{
  "num_hidden_layers": 20,
  "hidden_size": 640,
  "n_experts": 48,
  "experts_per_token": 4,
  "d_expert": 80,
  "d_shared_expert": 384,
  "hidden_act": "swiglu",
  "moe_layers": [0, 1, 2, 3, 4, 5, 6, 7, 8, 9, 10, 11, 12, 13, 14, 15, 16, 17, 18, 19],
  "router_score": "softmax",
  "normalize_top_k": false,
  "routed_scale": 3.46,
  "balance_loss": 0.0192,
  "balance_bias": false,
  "router_z_loss": 0.0001,
  "router_noise": 0.3,
  "router_bias": true,
  "init_std_router": 0.00985,
  "lr_router": 0.000251,
  "vocab_size": 8192,
  "norm": "rmsnorm",
  "norm_eps": 1e-05,
  "tie_word_embeddings": true,
  "optimizer": "adamw",
  "learning_rate": 0.000554,
  "beta1": 0.9,
  "beta2": 0.95,
  "batch_tokens": [32768, 65536],
  "max_seq_len": 512,
  "train_tokens": 475700000,
  "max_steps": 10119,
  "dataset": "wikipedia_en"
}
Below are experts of layer 15 (counted from 0) of a mixture-of-experts language model. Rows are named router (the router's row for the expert), gate (a neuron's input weights, with its number), up (a neuron's input weights, with its number), down (a neuron's output weights, with its number) and show model dimensions 240-319. Each number is 500 + 50 x the weight over its row's rms, rounded and kept within 0 to 999. Numbers have three digits each.
Before each expert's rows: a language model's description of what the expert responds to; "raises" lists some tokens whose logits its average output raises strongly, later layers aside. This comes from a sample of Wikipedia text that the model never trained on.

# expert 29
It responds to: Forms of be (was, is, were, been) right after a subject like He or It, plus century prefixes of years (198, 200).
raises: " a", " t", " sp", " h"
router:530508529575527498431500532497562599483569439489570507579470480506454503433517521523513449551507500444456438514558499536544485478480442494601464525455545550527529514528440562530415456486578498516509463467477525559484530537493546506393507548
gate0:546502497499610500537513468505457501495547453542524376541535567513401569478430520469499543462459551485467462413480527502474500477495583530500389565536380493579480572434416513633519451498499499481523636497612538504581445410399474549458554527
up0:530419586536440492416450567522534488452458534532543526541405491458546517563451479490460568538437590518495477587550530563460542476562439429504492443516460560611419396566506477516379531545413595483542494539507523449554538540569452454454577425
down0:499480538583484566553542513465591483452432565428505507459488444456462590517452488527454402508517569427499526461421529481496381487579456529495539439503537436608528500392509485568491512492538521433566613509499396498456503457555479514487565453
gate1:573589431509468536399512674538444465509494527411448523573452472492460531454531450524548510495513480552427557521443488487497494448543504557573552464576526559422426476546519491506506519502486489442497506503556607547486451631440528433551542421
up1:437456561498549531525569477506529359492434498486462417473366502531481443502507516522550505470508476509410564424528394584508475442473426453574449502491473508531566434456543439542573470486446631518522442394589565445530484452529501503473478479
down1:530556555538534496477506469417430558483559489477492630554494485515552519579501535550488576498523490484392434490519505482428466579544404488511472381491532560440481466526536447582468429573544522553534517524406477519457453501413490452545525507
gate2:472382546528527457558419507494475482586511587386447486576551477413428589464551567532532490390471498496382556485550535446422456494457592415489491535515506486446459455482446530502413534520501551389510482451557498535530476580540434500553560491
up2:490479445530528488464524497471597507535490315494532472485419524551610487441539438499466526522542470526469469482531539520549443400514445531551469429474603521578429498527498478587547510459535484483485490537467517531501571497536405484444394492
down2:557516524511527581545480443478527560471519510472478562564640544476517408561453490589477470541459559504499584486477556453523436483516573538487462436598508546418507530497509449505406557503558507515485511494545512459492572600434551489460557410

# expert 8
It responds to: Single consonant or short word pieces starting a word or after a hyphen, such as -n in seventy-nine, nave, h, km.
raises: "is", "ose", "ec", "uc", "ic", "ite"
router:568574449536555565477530526490519588606486458511519526526516562463491438445564498536502511582475543521520545338528537515548486384474493544507485553492531576451578501514501520507468531403452490523469459512494507476510377540538560541497476468
gate0:577440530380530544519539500494522475540499526517567450498417532483467523472493626495492490429464467486448534397550499489540496476506503541498457486504597420527480493499535477578493600451594446545484518520540473582427470499461574444536410446
up0:477562494432398503558510540444530494485522428408495622477396449500515497545489395493464481576505537560586538553446463546449503490465438411628536571437474590496469501528571442509466576498475495511456444544547472434550534419535522544510545513
down0:498515546550532500498475518484565532355513458432468474507498544545582485420503504399531466534433407541451461483489512469576474537485446553531537496475556508501529534454453528537419523547465424459490479563526423489494524435547555443481603579
gate1:411592410442477609444523543520472519646459513517414492577406470467521472480415503534573519523505590546552623438598504494515509532588492544465449462536553531602518495465502512461547455455484475569582419482548553556504520550457438480548503515
up1:534520486454483480446479570507463411512526429414481565464514529572527546492510443509446557484559506450571496490476452509516472437512489564520484477523494528476511453559427565398382543548398579489480512407478478582562437582540502498515530505
down1:592462558444522512511472573430523436546482495490513509542490467465471481569584472405450622503490526466398392485462487527506531457500511459553500533447529548555528432486571421517532442539513442475535504499532396491528495476566540487431487619
gate2:547528478577447523539513438544476640454566490506481446515559465552475570439518519425477492579523457464413546564502474522538448471553427456498486449485471532452482477570527564487405500589545541549496427495505486567525536442491560463432521555
up2:435448501525525487531546461485471353441483478571547555508477543426510416525474496516464528586591497542539462523559537522569596577472526508458445583430445480593553479500503452538525530503560441593489443428507503520585480523550445517513503517
down2:489487539444467467568462549531471517565453517489536504522582634502534411361504475415490457509517500438435471369488529474557466508479582568465441415544489450480575466540531577518516500529492391445539518502524443475517542370530571555543495446

# expert 7
It responds to: Capital or lowercase M pieces, including inside acronyms and names, e.g. B-M-X, B-M-G, M(olly), M(ensch), plus other name fragments.
raises: "ul", "ered", "ol", "ist", "o", " to"
router:491561411608541524458551535463577522525563481557523451526479531482454527496490583520514478535537423478549550416548524549580398470440540492454422512453531537516626506503420518550420457464499433603455507536518566481441336409516563463518503501
gate0:517556476557509472484519577496594474420481467505518499447494628481493498558437562529481561565550559583526563524427528557549526499498524471461465534481592516521518409534543438448523621510514508495479416548494576472508486515497489484450471488
up0:488482543594613506456485443382527472498512488516506551388509532467448500509464461636528568458511499517534554583554470492503501499538551428477557630495517478558536481531506554547496539569572440467434495409581511522490516518565569520578552543
down0:479390658525470410487534427529504559431495516449496539513576427497470509495433481462468529526482553469456449404462492535523505468461367455543517456446573573515552524485577396497561518519435564545492525391470495518468445570562499413467516544
gate1:524487409538539447456486578538473473620486467472599477509497576489368541514558488560572561560542472447448500517523561420507570531486475439490470431441473435464419481525545560568509542508413435520447403402488490502453502511491451483604493528
up1:539570643450450594547541521449488519456459530531431549456498445487529534520455429553571490442491601526531458496449495506498457568489536540414485508458591527596536584519496540478553396446464663459410499542536456446512537459541471540434519539
down1:398490424489457504567513537558536510501451505505521454451519517565502458409507541486490542432553466497561481448594507439551557439492549611477486477507575501510513590503487506461518483421458500497465456490473587471544498481573457421566495543
gate2:471555477465479420642433502444443441470526418585469503486510535581558515455452452572497541499517385532528535499524534566514473497470508466429512444495400513522485513491372435478470478509494566512466543521426556495512553532585443484448445505
up2:507490549480512567460526492461623538469481552530545469552524407475490443502412423540571496536492521536482417592454455451439554490463574542496452531449507461428515540477494500550453540597488500502492537571479440595463532478470608422507609439
down2:514521527533602433537525470557471454565446429518563493408509620522526534485543552688657458478508485451458464545493490518447549527577497508388459540464544509481503504491501494455523505558501535547530433492449560489474544577436480435432529490

# expert 47
It responds to: Conjunctions and time prepositions joining clauses, e.g. and, but, or, until, after, before, since, during, she.
raises: " the", " his", " ", " f", " r", " a"
router:499536548541555554491518484443563515519537490556575407521517492411462473457546557540522411570477513471509505485612436461559388435442528536517449528475474498489477520539520477611466420473532517468389497516497445489442494492489536582457509485
gate0:472538474573460456544565458483476459482551483521521517438494473468564540437487402563537468576384527491449515473626547476567475468417537466455466494587462465429539537403513438492509502502607506444446548477462475513473487579517394485473493443
up0:456538440529514459482496489500519499469463511530604589501492484433476463479495511515584543437450498465457460505428567574481439466434440577473514398463508463585591544496592435564447513496442469538476478500476506489487460496440534510588398471
down0:495526546465381432492514406488440484596436538474449484481519474518489483608353466470453495375579554469546547487513527458543502436451514584394526492534572508515510507438437437459506467475541495566539505470603547549492379500539538532528540513
gate1:566546533528426422513501505450503490512454504577425531456528511449540530418505485493468496417490558518622512569480445426451464473451499457466500509523581509512460573470439500516548466425594498458539560521540519511470466560470497492447562454
up1:402516512493501504434375505454478467611606564409540443437480469550463445453459554493439484436472416554458514479403464532504507512497498430467431497587359433485454478456533471467509559520393477569507459520466446497541447478538459414445440415
down1:521535500476499503555527578514472516571516418442515557555528437476480448445561500500489511454626497499546516513443522562533455515483486527371393438493453579492543519529465471591532511417548445500505369427506469522490444485493453528581470465
gate2:451552524541505491508525514535452531412473580483541488491567426582505501467534402499481509514558565508495504479522567455596414514418478456474559511546540433537653565416472467452448536584545558552526461402438517469570455502465485520463331478
up2:525478541457459452399534489537618576614398479510516496424445618475448497470540505498519457470421470420533455453459463483446536473573457585549471516425532593486466527535517586583493466440567461547511564594514548473525507508575490446452549559
down2:552489538545486435515596415518421550601458429488435465504557617593413531436566541540483476436441546557521427430492523523519434547452465511469530479451484489510517547587534484517503491393503523448506519499458483447540540449559484467447485577

# expert 15
It responds to: Bare space tokens before years or numbers in prose and table cells, e.g. as of 2007; also == section markers.
raises: ";\n", ";\n\n", "201", "3", "2", "6"
router:548490418563491499409545556423518494524541429468590453516538554468479520487479543535515465480536468459491463506518451502514479453500472535558449566418539574542495579586460563539469431486500436519477418428489454522489442465529533571400512603
gate0:502484417491516519593449616505419512526510447579525561480485467533562538570484464636496511555493413544489461485406514444419520504543477519583454521565434495582526587499605558434483497517411466499471391553455453527536411475517496534564469451
up0:495569458500499415606524526583477493484442472525420412404524483513533471463545455496443540445537538516528490468470399539587505485523468513498515535499492531488507441602534454522424514486591600502492509467522497557543514515490526448489550471
down0:492463470487473465529494565509483498479555433462474513475500483495520436463599622492557420560505464473497491505568517598574469476441463461484476508535473507537477416571555501465544495499483503566403509503516499460587407551509579516548500495
gate1:501410512439459496576447515516524483465432511555468517464515523485395477440525519459545595457423490507426454486554503501494533330516431450580420588507548544489539478509462426477478538411524471434527478489559492548494570637564508511582440428
up1:471454492461451543473504546420457533410511399548455559541418539525472539497478459539535418569415437548528495554548570465492573577465535471498564540544381562459488507519577599530483512454549545499519489479572550520488528451580502456521431559
down1:464460592562479455436489470489510476430547424528528416515478489477558463515517433520483564535592539547559507549477516453466370473510546348446466476435574435524533469536581501588446520582402532486441478443495462541460528529457403469497486527
gate2:436487355460496522547541441484504509444510558408452585522538429547398605454534588484521417383511556565569480546480435566480470486499464435417445567562454571450503499503497505484482551526508468460406457468478413521521426455494455490532578541
up2:539377489389593563454430532443473422484540434558576527548559533516462553589423462506486465486576444513457480496463550459457515506483480524506585516504377479415575481444501556531575573557461436556475458443500466505451560549484446458560458532
down2:512498478592496485655457459490409534423469482456558596518460450588454464351499483448549479542501522473544583429551599457573531595395544502519528447460577586497506436498516515463566499495461511506473463549483462493581545537558496524433471571

# expert 26
It responds to: Bare spaces, table row markup, coordinate symbols and year prefixes like 200 or 201, plus some suffixes such as doz-ens, Init-ially.
raises: " |", " ", ",", " of", ".", ")"
router:543511504566518522446504546474620600532506481535573518598463483425449522491565560591550468468485433450445521505570503472512458494480459572587462556539601506547557544609377568580469513392605536556459430456422496537524437479481581474416526601
gate0:417515435496492506555448565550481472497472470574499555597447490473461505465587464517578448412429426468419550422580595588565538466519562628468559554536473483552598526548430478512524565412546564531493503485448433510516500529428531489526463475
up0:416481564580500464549543510491517444566491557521516537433531492398420471490515482520440447441524474418511534499464457468471575497463531553513565518460493494467491538541577438597497540445519499426424496405467454567432507534449560492470518520
down0:461510548563446498560558460488510444527468596474431553472542447535463558464489504503487535433519466484439587494424464442479533425454561485515503565538479530553486483521621415592491431515472543440428513463465475546476551456515521435558620483
gate1:476404527421571493479426501503514520583522439517425458480555504495566533575631439413511416488471521544530514473577528482478457444502487522504550451473443444472505390495504386425412562462585492475485527424501584475476486565551474533519500504
up1:495464480463536469541559552511515516543512503567448530563514493473589548575529441501559483482415399509489595533585546425582534453611552581487523486547533410463487486544424357392505544361494516565512609458446560452552387564474473541520427495
down1:586461534483467415451507395581465547519534543458504515457534485515510431571711437560440462537589457553492577447468509506484420580447441468574516523525452465497509473445527523448455503532525503448565506534523593517486524488535473555450515481
gate2:504523432438494450505366561491487464499441428508588539438522656508420468567444545503517499435530471463475442443452524547490608479541568568510519471497493491603566490546435472556554499481518538545443559505482508440515468504517593505509425505
up2:514465516435421445524403496512505448471444448473530482477505616591412473518448573535511537481500518497449533493439525483463599495478583461507430502544542503608502472619420523535641508463497554499445564546466546495529522519427519486476489496
down2:499440431493478488553495590541540485500493521443544447452523557526494465623359552506530461498515494488532386510528542468479465484509530543544477488485539524533443481504408501562573511523482516442508497467487587422507627514485526467523486533

# expert 13
It responds to: Opening pieces of longer words after was, is or a, e.g. dr|iven, conf|used, influ|ential, w|ounded, def, ext.
raises: " to", "it", " on", " both", " and", " ("
router:498486406495562457446533487454519559518548482562502516537493513527506454435513552595543447576540515489480516461514492523479513386492442435519455505498471541433477565509510577511500472389516490523466512523506442456435440538555445567544463595
gate0:499424544539474508461498539476614570659548488557440539487438482468466514496443594467473424483438475490522562491459560489529398566585497523461548438450479481506420545502504497557512539503431521570517445455546526461492561476449472523509522432
up0:485590413562448475447388542529567443573465532462454449514499533509531432457475489409498409493462483600514495448496453568459581450535633514436580402479563436455564522504390531528472528481440448525509460455407504507492551461508530543619558472
down0:481480596517506457477488442546575517526481502559508438519463474439451418607499460491512482531571504526423450468488490601527539633549497524528493565571587521532544450488533477463498561571504439493513408522525489528527465420493511489579522436
gate1:449477509485497501523398573436419463560489576572561577409502434510521556528423381622480501519401461492429549458457530503476443493604497493480514436499460434498546573526524454483570614540440512448582426485524475420388473464440490489539516488
up1:515500492448535512530539481535449496551464483531464477595435505508457410507471522459557468499539447519476493519522446447488533418515476448543490489503506499465428463607487553544499431450558495500435418397456587460485448525438511508495364535
down1:465565520442521481469471473584554516474413488490521488535460545450519516573459546510426519429507490375527538517461661589446505539569476519432500583565501431580493461456430574430406529578577451426557509556488486484450466494479506408415530496
gate2:501548452470574591451528505443507558519474438524535445490486484413546480558516523486446472489522525566416616556536511498527508450493480479368558505486441502398515491534567558553557549578553504531500418467528498397407455485509580485486381458
up2:482558499493486473536548518480490507508462501545493450435539547513527541487503542394527579546439480506591451448515497486529411560464517450534580459493540525516501530466470521500487507473449469498471522523448571453444494483449460492494518621
down2:497513498469548574427475440497625613403505487513482466575529521522534491460488531481481423479541512485575465478523448569550485417481499444419574519541488512558522532469511464424434597483509587466414510499448428499529570462465442572488551456

# expert 18
It responds to: Conjunctions, relative words and reporting verbs that open clauses, such as where in except where noted, that, when, said, contends.
raises: " the", " they", " a", " he"
router:522553497457514532523452447427555496539534481507534509493485457492446434427516602542563461593489467448560479468538515510492488489402459515510445506429573553488573516565484568582490465496584507521487448514431479450430451442525517524459521626
gate0:486512475489479558519573585480500609444598517513494445616570442510493538475455590464519482615529496597529420446466610572493618533480423487579575599494464580552615494553528500471448459565477569485446547527421499434502503485623406447605448539
up0:508440410546512504519486581556505495469431563497520488456464517490504492459516467482504479410480467401469532499492460484447477475454475557417517425471557399535519482518518564501498480451496474439415457437545481575452524504432504579412521565
down0:503536476509555487501543492456471477490536482540433368417491451572460591440503526533424466550468450572521474514440537545462470392506531522460503509534580415507468546439535558451480457496539585471528463512496532446423410469522454463480483507
gate1:544484366478561457458493596435449409456431419590465525498414558507560561509535474568451557475487397441550449418501410489470478445473432473431552556445488477465407516461424535489449584485439474560500464500507426468458472474583561583569498536
up1:529493407478516415475400491580533405437482516600427485525475544491493485516514447551516538510450481476466535528534439507448516400482369547420469542419397529504408419461504494495547525504473615510373520485465381422469543512505451518521463506
down1:571548497498542445455540537508560537442421581529509488413462503542535572532387408497519488437525472530511546474505516457544571505487488403442474582535495482447470474462538472530558555510401509528540557495585530506521432516548500456538464582
gate2:490453495476456514497475529436461503528602470531427462448524519479395474398409517494524561553395537543467530508494462409559505524519559467507476568495462597522537544640558520488469520479552477481435490518472526508445512461480470428441526522
up2:480547416536518543537550463449513501488577456502493541504436554533574613520464580565496455573465537487586544410485553467456566509385533421460525503495503480582500492544506554496524460548561471561519466483527449445399495443514509456546427503
down2:502468473501537504501490592567499445528418492502537505539427561592474368580525517512524560460536587462433541409548495462565516553487482508507534492478515607457565533460491507447485560536432425487437575513479446495562571546489525557512506539

# expert 41
It responds to: Quantifier words like no, every, each, all, one, part, plus word-start pieces like div|ine, b|achelor, gradu|ate, wh|y.
raises: " is", " which", " and"
router:544489461520572529507538564382529541575583532516567441546497501468447536390506614486585486558605513463535486413477467582471437537501451477539482575532490537447613562496474536538469477442578481546517465510513521441475472456470515509486472527
gate0:519498612471470512522489531505502571532558552521543524471388468520363581431580534514533523452509549513491532476543553483469480499437426420558551576455494558489552603405527443488439518546458478503566449451521549492585469482408581524456460531
up0:407574505493458585496488532547588508477466469577471528528601525530530501447480559526483510458483522401623572433507566412438545497532529515518443576466500561445513458424565475508496473552416451441491496434529502368536487453525561532467507467
down0:478511628516433540550509373446564547470463559499429507478504519455534494484482509415575584482482499580446389614474532510536500504555541588498491491542489580379523553539466525503492508534481526467433478485551559429449517487445617515516459514
gate1:537539460482469519441504450431480448565431568474556548473488507515523527435494529548572472440546534527513430448483405497454513489527483516450474528465434593570447507555423408545465450427488523563557541525576501498437544461473562495488483381
up1:481544592485575401543552482529482573521503603500539482506544379516532500557571476440501575514535545589408587492459498441479543489563537519526509474569509418459533585394471507543512500528567438462550537503568467446430511464481563475444609498
down1:417540505591495463547554414518489433440509500542534482468515478466536559557494480511449478502475523453445529596412484580473502391482514528551509465509445497514491496501598523462488399495503455491534394569481510501443382436570476430536507491
gate2:466507453463510525493447557552569501523511518578411428494466527480544479447498460529519409361539545506509520462545476458497560487532460591523549554525596528408533515546520481483510506498507555504410532539497513502538536581522507494524476452
up2:578549492485434594495554419549492526526474428545552501436459452487551511468538541502422539578514468503531479552486504448554530568445575529379545527537418569529473426446488448460490448570562516570481544538539471470499469471426445351520474412
down2:466475463498461537535506426393467507531544506451484521471508623488556490458490572550512488453576400490472461411550476415437435558469498547470491458558456510461444483574495461499519503520486466457412482509470472435541470545513482579506527476

# expert 11
It responds to: Commas ending a clause or list item, also ), and ", and semicolons, often before and, which, but.
raises: " and", " in", " or", " as", " ", " by"
router:548558522557545483452529553510527570510608412524636426528417534526453493445521519513498452590480499388494466456504413501535468501544464461482494506425494471564511492465443546551488403438555410525453465490445475567449476529441483505447430535
gate0:423554409419466450521518516430440508431544484493490415459561468438538471363468558549470503558414456496458449491447531552442516492521551496512433523532446491492512528488484519434512465457546496504528510491459541562392460375486503478465484521
up0:477402421553449454508517438372491506562526499573470521568443533440436586450508516532500436480487469477553494487534526530468472472421486503543497529591511572521440453526497452520500452469475531539512478506556525483474492537464465462431444467
down0:511486485491522500583473457587566506470445445472549485452534442566552513506543508501531491487419541586520564436572515480425499545484422501590425405570450548440501533463439530537504426510426526520533543494536476480490539549439513597517526512
gate1:591529436514562495579545480480455380539518510495485493524418473460524461383428489444442525566585527488566567549517480536603623497486559491489513502486443457469455418502538576488615582457552460575522471611409410460517504460530545550437566530
up1:555529500566440558546585598451581497481479587525514531451468551551398577504528552445544508531487464499537482491426351443513468493569518532557479500534494476454525528549433566510408464581505408572467514441413493530501475520572509570361500531
down1:458469562480480447489447477510497531556484519467482553419519539491481532500496488623460441414567467628455443540548551462456519505530450552472518502447449516526517472511542518497485550540453525448451444476529508466485488468518488448513484532
gate2:472485510454515552455528536478487596506486481581422548561457528517591507498493477505562467541496470441463512472511416515454595566603508531542495492477405551523475467460443506492491462478539511468409439530523522465489424384513528517515377510
up2:563472484523509486480520438515512417448508536452623526371578512431446546457527555478498435470558555605578549495475538549515518425494531592492521618525451478451555511552570481457464624531481534474540538505513526519492485432393496443615635510
down2:437510486452501493485518522513451434543566452523553539435484515472470460548503458544463486493425525473439475429529450530486539537500540503495484481404425422568537499479492465494558458486445449436513429487531481498497586501580520467497490479

# expert 21
It responds to: Periods ending sentences, closing quotes, opening parentheses, em dashes and heading markers (==) at clause or paragraph boundaries.
raises: " A", " The", " D", " M", " B", " H"
router:493518484477508487458526473432519497489547462534514442525453524513451539495512566539557401532527490413504508535492445500460480470447464549511437443463592573536537564515416578566443496424534466578541486496460480514525467468553495470486432501
gate0:454493522494506552486497523392561501469547432591440529534446501451416581433475491464470552484391450441513482515518472446502498419443503532505534504438480554531398458589477470424524449519505527527505511549428516443414535483565613471447435540
up0:476358449481556505458416424357489503518588489501454482495446444492493491465549401467568640506496431514502488513541471496548464468501484489486508466445539585499428544621551528448469478508531490431553489465503524507535547515545556495448412499
down0:608662438512498528439547491454481440503466521546538489451452422543556445505483464521503597476501616414540522569496507510517510474476514456531564450504491489489441476394445565494534465562530544436467540542587462531447609418578429469487474452
gate1:471435460446527510452527505491455530469537484510554462491508403563494470495557557469617352564544433571571503547545489497596564411544416485474468548401556492612401492521524566446451536508482567583554444391476420463489534480497515500531540492
up1:493480482445499517580451538469446551508560460477557440473532441584568490524526483511640358449515542570569443542512581526592574436496490591481432554449535512581454460558521552535487486532550501578516443422587556519490557453558510496434523449
down1:472505429450512499428479425528578447501423473456504472547489525533584500507567461493498563444600496466451441437493513514428472509481456514465564511571576504422474475532540552506435521574469493478468525573462581536511372430493535547540409542
gate2:409367511538427514559509489364494542522476562416540505516500485410523484434489534473453524489444596531555570577417603554505457543481607450529578448491496546489439517534506427515477518497423486527479575521491550469553481569449444544495522556
up2:507460441499485393471456561539406518542551576463425484508470488483459472463443421560564480486445465500398453487446453449457527576519530517593366537580500463534517553431556580533511548533513484439475574547530570563542511595481540531501500501
down2:515520544510477548570519483425560434457576471494412538436478522559465500523535497536506404549439489447506485433432495511477515417533517484485530573500462461503493472509525451475512477503537524517508476482537497516547533523480564516418523482

# expert 16
It responds to: Prepositions and labels in infobox fields and tables, such as Edited by, Named for, Preceded by, table pipes, such as, with.
raises: " B", " L", " F", " M", " C", " P"
router:598579409518534545483561528494501512468542473472553534575436527554430475422588500508511388465437469444503462458502423491547422461387463480550414589481491534533555562571493548598454406461562477572468477506512439478501462529497510506403496551
gate0:516518462574504472507546438507487500528418501545456466489493479483593436559509475515511438518455508524575442555443496471490552473482568471522584556563553510505537522470436490429484470481473483546509635408433487514442528541638478520629397480
up0:566564388484595565522398348535544441559493502453540502524486508599437432475590510549421480599479487451520538525545513527482523558498554496515467486520462469455486482502442494438520490468538446588527438575467479546512476511468533528541489505
down0:481525481554554388487476487459506546450565504513513422432540384633518507547512464507605501545427393628528528510433481588430508578481521454553601552520458509511407571455509581558455496536440578527571505469538492538488486463445437532631513493
gate1:450540512537464519468541545548523486473426531482516552525532437546575363529448479430484564383482515549479502469463470507485502441612584507565509530485516505536572441475411501430497454539509480413470529577426459588441473593394465448495494481
up1:501504605494476496469472505534361443467527539421521532465462374539498390481457472462407520393383492531533550511484533455547502546509539501523556437541440418534506474484513508477523519524542490471532449565503589441496552556443525435421474479
down1:533406529557533470494500533589535539513548460546502459488537522570489542461442566513483561405572499481545468461491517487515476630506518426521465478543460471440512479503446517614510532609388517545585549521466570476523562580585423427465492501
gate2:533463474455480467428529492523590409448546493572553484464435531466528486431560417639548459526498417505499447500475509420496517581506515496517515488559558494540402471513441476398533541390458583606526567472531463537535506544561486434487536462
up2:446508468511611489468555594465505433481423554510473512561514562552580517590435452438446523414591612551500554478445466505548532513547466577433573493518502432478491504435606496464533422538597444477465542453465495481514433539499534436416545576
down2:409513464566508558477432522405523612588497438470486444517502587555515487434583508556455529572542470379628548459506421453438509503513492544450470398496481524516451509438472488488490467342495494525483464561388440580395561551502482508421452442

# expert 3
It responds to: First capital-letter piece of personal names, mostly Spanish or foreign, in lists and tables, e.g. P(ablo), D(uki), Z(ion).
raises: "ed", "ax", "ade"
router:508504501586508501455533435433505536518542447558597525515568585474389508530557533549577438535534433483477522514482456557579429434498528518506469568422548561523558491495520568591410416461450458514400449530391495459484352477520525538475520614
gate0:533524477520523503456506330487531566459548480621453508475472478513414507534497539489422435409469529443483459479539498429498427522540455406508452500448605553483510517446511610525426478531514490530449464494523563532406580525516562438453473500
up0:529530539571457588514427444504518542436618449615540446466476473582491541491488505574466478498576460557501489533445457488477449471561525398459487454404536474489480536436481584565412482480469505417474468547489563522409546631519518543550477548
down0:558441452452548531463462485496480536526507546532482485540437505520435541532536460598456433558475520460564566526500472486454616478514552570488411556495522463469565503559551442490495433532515421442504479486533482597521450513506483569435449463
gate1:452405517557539488579575576442499561530549530528487449546473531522503508565487494481517519610498448490425500443553512534491413477526571494540503447558384443433465597485522561457479472474483454466537555468514533497491476574487611507478530490
up1:539512451574490482486484415538545527505411509452539417531549490470436478440482433471446476460457519484616456478447448515515468590462427553533516513417518495515535479471439608640412440503600473612500468506497500503396538417458517540543498550
down1:475602557533522493534435477533560497488502395528495499455422485420555524558551521560510445578562499490456523461556484505602446459470564513577428559458485551541506505477441579505580497424566465503483532523477533448398445544468523512575587561
gate2:543469592623480468472474439538516496561455559548432522501554532480464539524461431540508527532508556498471427478448483521472542462538496470442536517444380458533471524478494469402444443438529494424447564542392517546535390534509536422588453532
up2:516533463460434494491483529397466551452469470482417455429390517589436436542527486494509511459448437575497459586507435427491510479499391471597528447398547540574437508474480579554599452528421517478458499510548595452589589537560536548519457528
down2:494463462524439567458458459544519512572584537462591543452485428495583471425489614458500540506493419496504564493514481450537496490565546435480423526570423470508451567564534513589483455549561567373465481549492513502484515525463512532559542381

# expert 23
It responds to: Word-initial pieces like E, Re, Le, A, re starting names and titles, e.g. Re(becca), Re(bellion), E(jiofor), A(jax).
raises: "ve", "in", "w", "va", "b", "ap"
router:470524439493544519538596478377527521492539493534571425529444560528462472451478581590593503499545415513493485399494497566526426460494442498547443494523558521472571567495536538551472505492510450549413548508467587481530410517517542611463513529
gate0:494503459469496545440505463550452564454588458527531470544408435573501437520507526519503435358421489432520484426511485509414402462477565523617511471399455486508538481540572570537499475509516561476572493475478571479481529551382462456504470509
up0:503556495574515480423461581494466482564512502525533425454558498488528499526571471403448518563627454526438523615532475476503420449542463523491449538468441546583488533472456423597503464452505523500517490396513519544441515480505497462493502477
down0:539485543441498470500403530456492566580490525488500495601399495640429499580473502469521584399460431497494470573491576440506462532455589531482545425469522442512582421452574468428589418379503533467487539507493526515473469452502501510491470495
gate1:470502425563496481455577481504436473529509549524409475445452542455618501550497515548458445511493485585546406438507446570458451411486497528522566494532476491505523507494554477506620557464497586584451573415485477467507499551483565472464394472
up1:456510384566478454515557514532514465536572469568476544488503531519454463483461520511523490583537510551532532526443546527518518536513425431467581543482525512476528475479518573524489525564508533475556501447492565514476455564489481469527448498
down1:521515560504483480517550459427523482547496563494511527490502606548373577589453593518527586448533540520617505511618472461507466553568463468517483452545476418469461430530528465566551427421531493574491553441542442507485533514469475500553431521
gate2:494473528483510469540573453456403577481520509447415511556507474419558518533510441554483422500456425539483453532473561457471440622606543542476553416441452477604478563567581533399488464445527610468512601428508492605476439479419480523450564495
up2:553459546559422427468515517462523433550491506473500537526414451484502445419532393471508497548540570431491559490583512539585555425478434517467410494485455528405520462514483516491476536435542480552508457533451551491558470590492433573442442436
down2:473448495545523548487526597527571523628499467529539528463558476458493472519495606488521398497551527440486609481462581534496491499467575415518466485480451481492449432505534508495482538367550507463546527471505502519416462430499505474410475535